Below are experts of layer 10 (counted from 0) of a mixture-of-experts language model. Rows are named router (the router's row for the expert), gate (a neuron's input weights, with its number), up (a neuron's input weights, with its number) and show model dimensions 0-191. Each number is 50 + 10 x the weight over its row's rms, rounded and kept within 0 to 99.
After each expert's rows: "gets" lists some tokens that make up at least twice as much of what it gets as of all text. This comes from a sample of Wikipedia text that the model never trained on. Tokens count by the router's weight.

# expert 11
router:62 36 56 40 52 53 53 56 44 56 57 42 50 44 49 52 62 61 72 57 52 49 54 25 50 54 38 59 43 47 60 46 44 46 38 43 44 44 56 57 57 41 41 52 40 53 34 53 60 58 60 05 41 40 62 65 47 48 52 63 25 55 55 47 79 55 39 43 47 59 52 62 54 47 29 53 50 50 44 46 39 53 51 48 48 53 49 64 71 40 48 47 40 55 68 57 41 53 64 39 39 37 35 44 55 46 50 26 39 55 40 78 38 40 50 70 49 44 41 49 50 53 35 66 58 43 40 61 50 56 67 42 48 47 46 42 57 49 65 58 56 57 48 46 44 49 46 70 41 41 45 43 41 41 37 50 55 48 52 49 52 47 45 56 45 39 53 56 34 54 53 43 59 49 55 60 47 59 53 32 50 62 40 36 68 50 42 59 50 38 44 35
gate0:63 46 42 40 57 48 34 64 54 42 36 36 38 49 45 60 54 49 53 51 56 48 43 50 55 38 53 71 43 50 43 62 61 45 56 49 61 54 33 51 60 48 61 36 24 62 61 69 54 58 46 56 51 54 47 46 47 45 48 42 54 51 50 53 44 44 38 48 30 34 40 34 36 44 49 52 62 43 62 40 53 59 46 51 62 45 46 59 67 48 43 50 41 37 47 59 52 47 52 42 50 52 60 60 34 65 43 47 33 72 57 31 49 30 42 60 59 49 50 56 59 67 44 51 54 61 38 44 46 41 44 47 51 57 43 43 42 65 50 46 55 53 28 59 50 45 51 70 71 43 49 66 49 61 73 51 54 62 33 39 45 47 42 35 60 49 63 55 47 59 35 63 55 31 36 48 22 34 58 54 63 48 70 37 30 48 52 47 60 51 49 57
up0:54 67 37 52 66 51 30 33 51 48 29 67 41 53 70 44 53 46 47 56 48 55 52 49 64 47 63 40 55 37 34 51 53 56 75 63 41 53 39 49 60 52 44 56 28 41 47 57 50 62 69 24 45 58 58 50 56 50 39 44 42 66 57 39 55 59 64 37 60 55 36 36 55 57 69 47 53 59 54 49 52 46 46 67 66 45 52 73 50 36 35 31 63 36 40 51 56 52 57 59 47 41 52 70 64 47 35 52 61 49 58 62 43 59 65 59 46 43 44 45 62 46 43 62 60 46 62 39 54 58 56 74 56 57 55 52 57 52 60 43 55 42 41 56 43 48 59 50 49 51 52 33 51 36 41 54 57 30 52 51 40 48 57 32 62 53 54 55 36 54 47 54 53 58 31 68 62 51 58 48 44 39 41 52 53 45 35 43 54 41 58 50
gets: " |", ":", " in", "|", " of", " at"

# expert 14
router:38 49 52 66 42 59 43 54 52 49 45 45 49 37 45 67 46 51 59 47 36 74 46 63 55 52 49 45 55 48 34 62 58 73 52 63 54 37 59 56 37 47 69 63 41 63 66 50 41 59 49 65 43 56 45 47 56 63 61 58 49 53 43 50 27 32 43 56 73 59 49 45 57 40 59 57 54 40 53 56 62 49 55 50 54 66 40 51 51 53 61 57 45 59 45 39 53 53 44 39 54 59 45 39 44 58 51 47 42 40 58 35 53 45 39 44 38 57 57 45 48 57 32 41 44 40 53 74 58 48 56 58 48 53 23 37 50 56 76 44 50 59 63 53 45 60 63 51 53 50 53 36 60 24 45 58 52 53 77 38 51 34 40 48 64 32 43 58 64 55 63 40 41 60 50 65 45 50 53 46 38 47 75 54 47 58 62 40 47 46 35 43
gate7:68 55 52 50 53 54 58 46 64 74 57 47 67 63 50 25 57 35 46 67 42 44 34 51 60 71 64 59 48 60 61 32 48 62 41 47 46 59 38 46 51 45 68 51 61 52 39 51 37 48 60 61 47 49 47 59 49 37 23 43 45 48 32 46 44 59 61 48 66 52 48 55 69 61 61 57 51 54 51 49 56 46 58 62 61 56 45 45 51 46 42 44 43 41 58 55 45 40 49 42 51 58 67 34 55 43 38 45 61 36 52 58 44 66 50 54 40 47 60 45 65 56 40 46 33 28 43 62 49 49 52 66 55 51 47 43 61 58 59 46 47 51 44 54 41 42 60 53 47 66 67 31 49 63 54 55 71 62 64 77 48 54 44 45 41 44 59 55 45 40 58 48 53 46 41 50 38 60 33 49 74 69 40 52 50 52 35 37 43 43 61 50
up7:54 55 54 38 52 50 44 52 52 42 34 41 51 56 51 43 56 36 61 51 46 42 37 49 44 51 50 49 48 41 46 40 49 54 47 55 51 51 38 39 62 50 50 53 29 40 34 61 48 48 49 48 64 59 56 40 36 42 32 39 37 47 44 51 55 56 48 51 49 37 47 40 22 40 58 53 56 55 58 33 39 44 42 45 55 35 60 45 55 39 47 34 74 67 66 56 62 58 45 55 45 39 67 39 65 34 39 55 44 56 56 68 48 37 62 46 58 55 61 43 66 77 42 34 51 46 56 72 53 44 48 67 56 60 48 63 62 26 52 65 54 64 42 37 54 59 44 61 48 37 54 58 53 46 47 40 31 41 56 45 80 48 44 42 39 67 47 41 61 37 53 61 58 55 53 45 42 56 38 58 39 44 61 35 49 71 47 45 38 54 41 51
gets: " the", " a", " his", " of", "'s", " first"

# expert 13
router:51 48 49 62 59 35 49 28 47 41 57 54 51 41 53 50 49 48 46 56 59 60 65 40 50 71 54 50 52 58 58 55 40 46 43 78 55 78 36 45 58 52 52 39 46 52 45 56 57 59 61 78 45 50 47 41 47 32 55 50 48 57 60 48 64 62 58 75 59 56 57 47 66 55 44 43 40 55 47 52 58 46 46 47 52 53 51 52 52 64 58 51 42 51 51 48 55 42 47 54 60 64 53 48 50 61 55 37 51 44 42 40 54 58 35 53 56 57 44 63 50 57 62 54 68 43 38 45 71 58 35 48 48 60 55 47 41 46 63 48 71 53 45 54 44 41 63 34 62 44 42 46 38 62 65 37 43 45 48 57 43 48 56 21 60 19 44 57 44 50 63 60 75 56 32 37 48 50 66 49 31 31 62 58 40 65 50 52 55 38 50 49
gate0:47 54 56 49 36 41 47 45 52 54 64 58 39 55 53 46 41 52 64 58 52 46 44 50 55 62 70 55 53 52 39 40 43 57 55 52 45 51 43 56 49 44 39 54 40 39 57 52 39 50 55 52 48 60 49 50 46 76 50 41 54 33 50 59 69 61 56 61 41 51 52 34 54 41 32 61 69 40 61 50 48 50 59 69 57 38 63 52 31 68 43 33 56 42 31 61 54 47 54 64 43 53 51 41 27 69 47 53 61 51 36 55 60 62 56 49 43 61 61 32 36 50 57 40 65 60 40 35 48 46 39 62 40 63 49 66 70 49 45 43 68 55 41 53 37 40 43 54 34 50 60 56 46 52 37 42 56 36 51 58 56 55 52 55 64 69 66 57 57 47 68 66 48 48 59 47 23 65 57 60 49 51 44 80 54 67 54 48 57 48 52 45
up0:46 57 47 50 45 62 44 40 58 61 53 47 65 58 56 49 27 53 51 50 45 72 64 27 63 41 50 44 58 48 52 51 49 34 65 36 66 40 60 46 54 46 54 59 50 35 71 47 38 55 48 32 36 31 48 74 56 43 39 58 58 54 40 58 46 61 53 58 29 32 52 49 48 57 45 53 57 55 44 56 38 51 58 50 55 48 44 39 44 48 76 70 31 47 70 52 48 65 55 62 40 40 48 49 45 44 48 62 54 60 51 48 45 54 28 56 42 29 52 46 58 62 51 55 62 60 50 43 51 45 48 66 67 51 53 54 73 53 42 61 66 63 69 56 48 49 54 47 45 53 34 53 49 44 48 55 64 45 35 41 45 41 60 55 59 55 37 60 53 36 50 58 51 59 57 57 48 56 33 31 59 51 40 57 32 57 30 46 55 55 61 49
gets: " a", " is", " of", " the", " and", " are"

# expert 7
router:34 58 54 46 34 72 34 32 55 36 45 49 46 36 53 49 64 55 57 59 34 42 34 57 72 42 28 48 45 54 34 48 70 57 65 36 44 39 47 44 62 41 65 64 47 54 65 54 43 68 54 42 28 55 55 46 44 55 50 60 39 64 56 31 41 57 29 42 44 43 52 63 40 61 48 52 51 52 40 47 58 57 54 51 54 44 67 57 54 38 57 48 53 44 56 65 42 41 40 62 49 39 48 43 42 52 54 47 49 41 53 66 53 45 61 45 46 44 50 60 35 43 35 49 36 39 60 55 27 48 44 54 54 35 38 37 58 62 43 58 52 44 59 57 44 47 58 44 41 49 48 45 37 37 50 61 55 67 55 40 35 57 51 57 44 46 44 67 41 63 55 55 53 48 22 70 39 58 46 56 52 55 42 44 46 51 33 47 73 54 55 58
gate0:54 53 45 53 66 50 47 50 51 40 55 39 67 66 38 44 54 49 45 47 44 42 55 40 45 42 46 36 72 46 63 49 51 45 60 52 32 66 59 30 74 40 56 37 54 45 50 61 44 61 41 64 58 57 64 52 54 45 35 67 43 53 38 51 44 58 34 43 49 53 52 62 22 38 63 57 60 43 50 45 46 51 44 61 56 54 63 40 50 52 35 59 50 48 54 57 60 49 46 58 33 50 46 47 43 47 57 38 56 67 39 52 63 46 61 67 65 53 42 51 66 44 45 57 60 63 66 83 55 49 56 45 62 38 52 62 49 55 34 56 57 55 53 52 34 70 56 31 65 33 52 56 60 57 55 63 43 73 44 63 50 42 59 53 40 60 51 45 48 41 51 45 48 38 36 46 70 61 59 50 55 67 56 50 48 52 44 61 39 44 44 66
up0:51 46 65 62 45 53 42 49 66 52 62 45 53 50 42 31 42 56 56 52 53 45 33 41 62 46 56 53 41 40 61 59 63 65 48 56 53 58 51 45 39 53 54 69 68 27 63 70 46 61 42 44 62 49 41 60 39 50 57 53 49 30 45 47 62 55 55 39 51 54 38 42 46 40 66 45 56 52 47 44 42 41 35 38 67 62 56 58 54 44 53 48 53 39 53 31 55 39 58 47 47 53 55 36 44 59 53 44 55 53 55 49 57 61 52 40 45 54 63 37 45 62 70 26 57 31 61 55 35 54 54 56 46 70 51 54 53 57 55 50 52 48 43 52 58 43 45 60 44 48 47 38 42 33 33 57 53 40 46 54 55 55 63 36 69 41 65 55 65 58 67 43 85 49 58 56 54 43 34 37 56 43 52 54 51 57 40 14 41 61 58 51
gets: " |", ".", " in", " was", ",", ".\n\n"

# expert 9
router:65 40 43 54 49 41 44 26 38 41 46 53 61 43 36 58 46 52 50 64 53 39 71 40 55 43 46 56 49 56 73 49 47 33 53 63 39 48 59 52 46 58 47 43 34 58 47 51 53 62 50 69 69 46 50 48 46 34 30 56 46 60 59 68 53 63 60 47 41 59 51 56 53 73 55 48 56 60 50 40 41 43 63 52 47 46 56 55 49 45 56 49 51 54 37 47 52 41 54 74 50 49 48 44 40 58 59 56 60 59 61 35 50 56 48 35 65 56 28 56 62 32 64 58 54 51 49 62 53 37 42 45 45 49 51 45 37 55 29 48 25 53 70 39 49 47 32 47 66 48 57 58 62 43 59 53 59 57 61 69 71 57 44 59 52 37 43 63 49 64 50 60 55 44 27 43 48 55 43 51 23 50 37 46 64 43 65 48 46 51 58 46
gate7:54 43 44 42 44 38 44 64 53 65 51 46 39 52 47 45 59 36 47 49 41 41 54 47 61 54 61 47 50 54 66 35 44 61 29 57 39 56 43 45 76 40 41 38 49 50 75 55 61 52 50 68 61 50 40 60 38 51 37 41 41 41 74 54 57 48 50 50 42 30 52 69 37 37 47 47 43 48 71 46 39 47 54 51 62 44 64 44 45 57 63 34 55 37 48 54 54 48 67 37 31 58 64 41 54 56 39 48 54 54 42 37 55 49 40 59 46 45 33 48 37 52 54 57 50 51 40 33 83 65 41 41 45 60 62 66 66 40 61 52 47 42 50 28 26 44 58 45 53 49 57 59 50 56 58 68 53 52 59 60 51 59 49 47 66 47 41 51 39 32 60 49 49 53 67 49 56 53 28 43 46 63 42 56 49 48 47 57 51 53 48 53
up7:42 40 48 53 57 46 46 46 49 42 56 41 37 54 44 52 44 47 42 72 45 62 61 48 66 65 41 66 46 52 39 47 55 38 44 49 68 53 60 51 58 60 59 48 65 48 32 36 38 56 38 42 52 37 39 61 54 44 43 41 47 36 38 51 53 53 58 50 58 76 56 50 61 53 43 35 37 64 69 59 55 41 56 44 38 62 39 29 47 76 56 56 33 46 36 60 56 41 53 35 69 48 45 50 44 55 48 72 44 60 57 61 57 57 55 58 54 20 49 45 52 46 59 52 56 51 38 59 56 53 51 58 39 78 61 42 65 49 48 44 56 58 45 42 56 39 49 39 43 67 53 51 30 47 44 58 37 43 54 41 54 41 59 53 49 44 70 40 54 64 32 47 49 52 52 48 56 55 60 56 42 30 42 71 65 51 61 58 53 43 33 55
gets: " and", ",", " that", " which", " he", " it"